config = dict(
    num_hidden_layers=13,
    hidden_size=128,
    n_experts=8,
    experts_per_token=1,
    d_expert=160,
    d_shared_expert=320,
    hidden_act='gelu',
    moe_layers=[1, 2, 3, 4, 5, 6, 7, 8, 9, 10, 11, 12],
    router_score='softmax',
    normalize_top_k=False,
    routed_scale=1.75,
    balance_loss=0.00699,
    balance_bias=False,
    router_z_loss=0.0001,
    shared_expert_gate=True,
    init_std_router=0.0189,
    lr_router=0.000923,
    num_attention_heads=2,
    num_key_value_heads=2,
    head_dim=64,
    vocab_size=8192,
    norm='layernorm',
    norm_place='pre',
    norm_eps=1e-05,
    positions='learned',
    qk_norm=False,
    attn_scale=0.125,
    tie_word_embeddings=False,
    parallel_block=False,
    init='normal',
    init_std_qkv=0.0442,
    init_std_o=0.00864,
    init_std_up=0.0442,
    init_std_down=0.00864,
    optimizer='soap_variant',
    learning_rate=0.00719,
    beta1=0.95,
    beta2=0.99,
    weight_decay=0.022,
    lr_head=0.0077,
    max_grad_norm=2.0,
    warmup_steps=200,
    schedule='cos',
    final_lr_fraction=0.03,
    batch_tokens=32768,
    max_seq_len=384,
    doc_mask=True,
    train_tokens=392200000,
    max_steps=11969,
    dataset='wikipedia_en',
)
Below are experts of layer 3 (counted from 0) of a mixture-of-experts language model. Rows are named router (the router's row for the expert), up (a neuron's input weights, with its number), down (a neuron's output weights, with its number) and show model dimensions 64-127. Each number is 500 + 25 x the weight over its row's rms, rounded and kept within 0 to 999. Numbers have three digits each.
After each expert's rows: a language model's description of what the expert responds to. This comes from a sample of Wikipedia text that the model never trained on.

# expert 0
router:548538507485531491538490531488510448524537504505511528473483480475500498528504488513523535491539476502547526487508477496474517513526502505489496530556460505490486468536529501491478472508557498
up0:486443485501511505500482528482470511481500456484479506487500515448498505480511527528487515440505485515498494496480529521542513525506525500507515477477523524496478470495508515481479528480489538
down0:462473542486514487470472466464504531520482506559502492502485488485517507484454509452528477499488498507474506451479483479501516488452515480497481521513489450520472504547528526529499532507516492
Description: Pipe separators between table cells, especially after numbers or names, plus some commas, colons, and joining words like and, to, from.

# expert 3
router:471491508517553478533496500512492508520528486464471519472480423483509519498524495497526469478518453466530496492474513481475518505528517500518533494470458471527504518508501526571518489518487526
up0:503566486518543497467496478516508491433510503511503488484475472510503512493536505482523467498525496460524517486555501495480473486457515482450507516485482482523520461470480528468513477503463508
down0:523561557498522488456508518510453457489518496528444526496534493577501485469551469487566476523499505487488512496535462505509471490525489518501505517507468489464501481516497519508497475494503525
Description: Middle or final pieces of rare or foreign words and names, such as Turkish, Cyrillic or Thai pieces, e.g. Tov-uz, immunogl-ob-ulin.

# expert 2
router:497512440512465526518440521517476470512489494495459506497495526488495499507511497524505487515532473496509461497520525496440506484454465503510481528486537554544467515534505490478481496504565539
up0:464505465496552522472548487486485501492520467513507467497509524484492484475532488465526466483530523531525481559505459469529496475487506478492528485503488472530466533464480513492520499460527511
down0:478494501532505495565522527507482504489453505445475499480489521496525489521511482527491523540471509502483534496544505519476465495491488467489501514451546500498499526557543509524513505497473503
Description: Line breaks, sentence-final periods, closing parentheses and heading equals signs that end a line, as in species lists, credits, and section headings.

# expert 7
router:522452516506522442505491471503516512492527474472499523475483434490497524516517494506530517472487479480498533480514545493481532508499538485500549474467473457518504562488535521515521505522464532
up0:459478517502507519448465463523529491513474506449527528512465510498502486508506519508479514494469514483525473488475535528514512534544472530474527528493487474481523518506492515509459479489537507
down0:465488488490496510514501494491479511516535502499488500533483513495503537507474486499505491482491506506473532469530534539550521493523481477548483462498497478477477498518486505468474487516479536
Description: Lone spaces and single-letter word starts like c, d, f, s, p, often inside foreign-language titles or table cells.

# expert 6
router:539542477518542532465508474547495489550483485477482513519523465511517495479526504495510506491429518499483509486499465486525467497529473478525503514452475524510512502494465541473501540520486459
up0:528509495506515507539519512506497459486497513491504526511510460472537493470453484542505524533455472491497441487480460484525483473535528495534505502502489480501506513517537569420514555498500477
down0:494536495471509542509535533494560507473478490498513469490521531475494520492501512537534468505484458506500519498519490507516480514518515527480478480478507515501512520521487486518506505551496428
Description: First token of a new line, paragraph or table cell, such as The, In, headings, country names, and table dividers.

# expert 1
router:493496503513514490520481487513488508521514485472485513501488439490513518507527489496521420469485459481543519487503521486478523515533511500514538480483455477526502506486520517578535468533484521
up0:501491480476492509485524495493499518497518471524493464502501502522474534501516509459494465518479483499499513525521507522494480497490490474534521462470518556541464455525485470498485474544504488
down0:511522477550506506490506532450518502460543502473496568496517459472475481527520506487509500462498515513509489497503504498508495545489520492450552546499509499469531521467448495480467505499516528
Description: Opening and middle pieces of proper names and nationality words, such as Finn(ish), Mc, San, Lafay(ette), often right after the.

# expert 5
router:465482502519557441541495492518494506525520480491479509480499457491512494495516493482517438469482497482519504491486472487476511496527522501506552466481462479523496521487467518575518481513496524
up0:533521545471507539489510515533515454517516485481500545510462472507544478465460525504497441457435483512501501476504511460481489464485483512494481504511494528468515484516495500477474503550481488
down0:542487484486501488513476480505470489523520488498499462492495509570521521502524476508513510521485486519458513498500495462549526490596541529462484517506510509501510504472536464465552472510514479
Description: Words following in, of, the: adjectives and nouns like rural, human, national, public, plus dates and numbers in prose.

# expert 4
router:487466497508469511467533504493494484488504490514532494494476526492470524487494536512504546545525548481496489499459482482520467530487488440508492479520544510477485481481471491488444475501501487
up0:515498490525544548535483470510493461489538541505516487470487487500520481475520535516512501510502511485510458521508448514545483544507515518546500498515523459499515500506505436445441483468498500
down0:494476523509514542523475500542496485480456492535492485537475537518513533485508489507475506513521513523492478522479490461516502440536513502509424480476528467512543517530516536517465484542475472
Description: Auxiliaries, pronouns and verbs in running biographical or narrative prose, such as was, is, he, that, also, officially, made.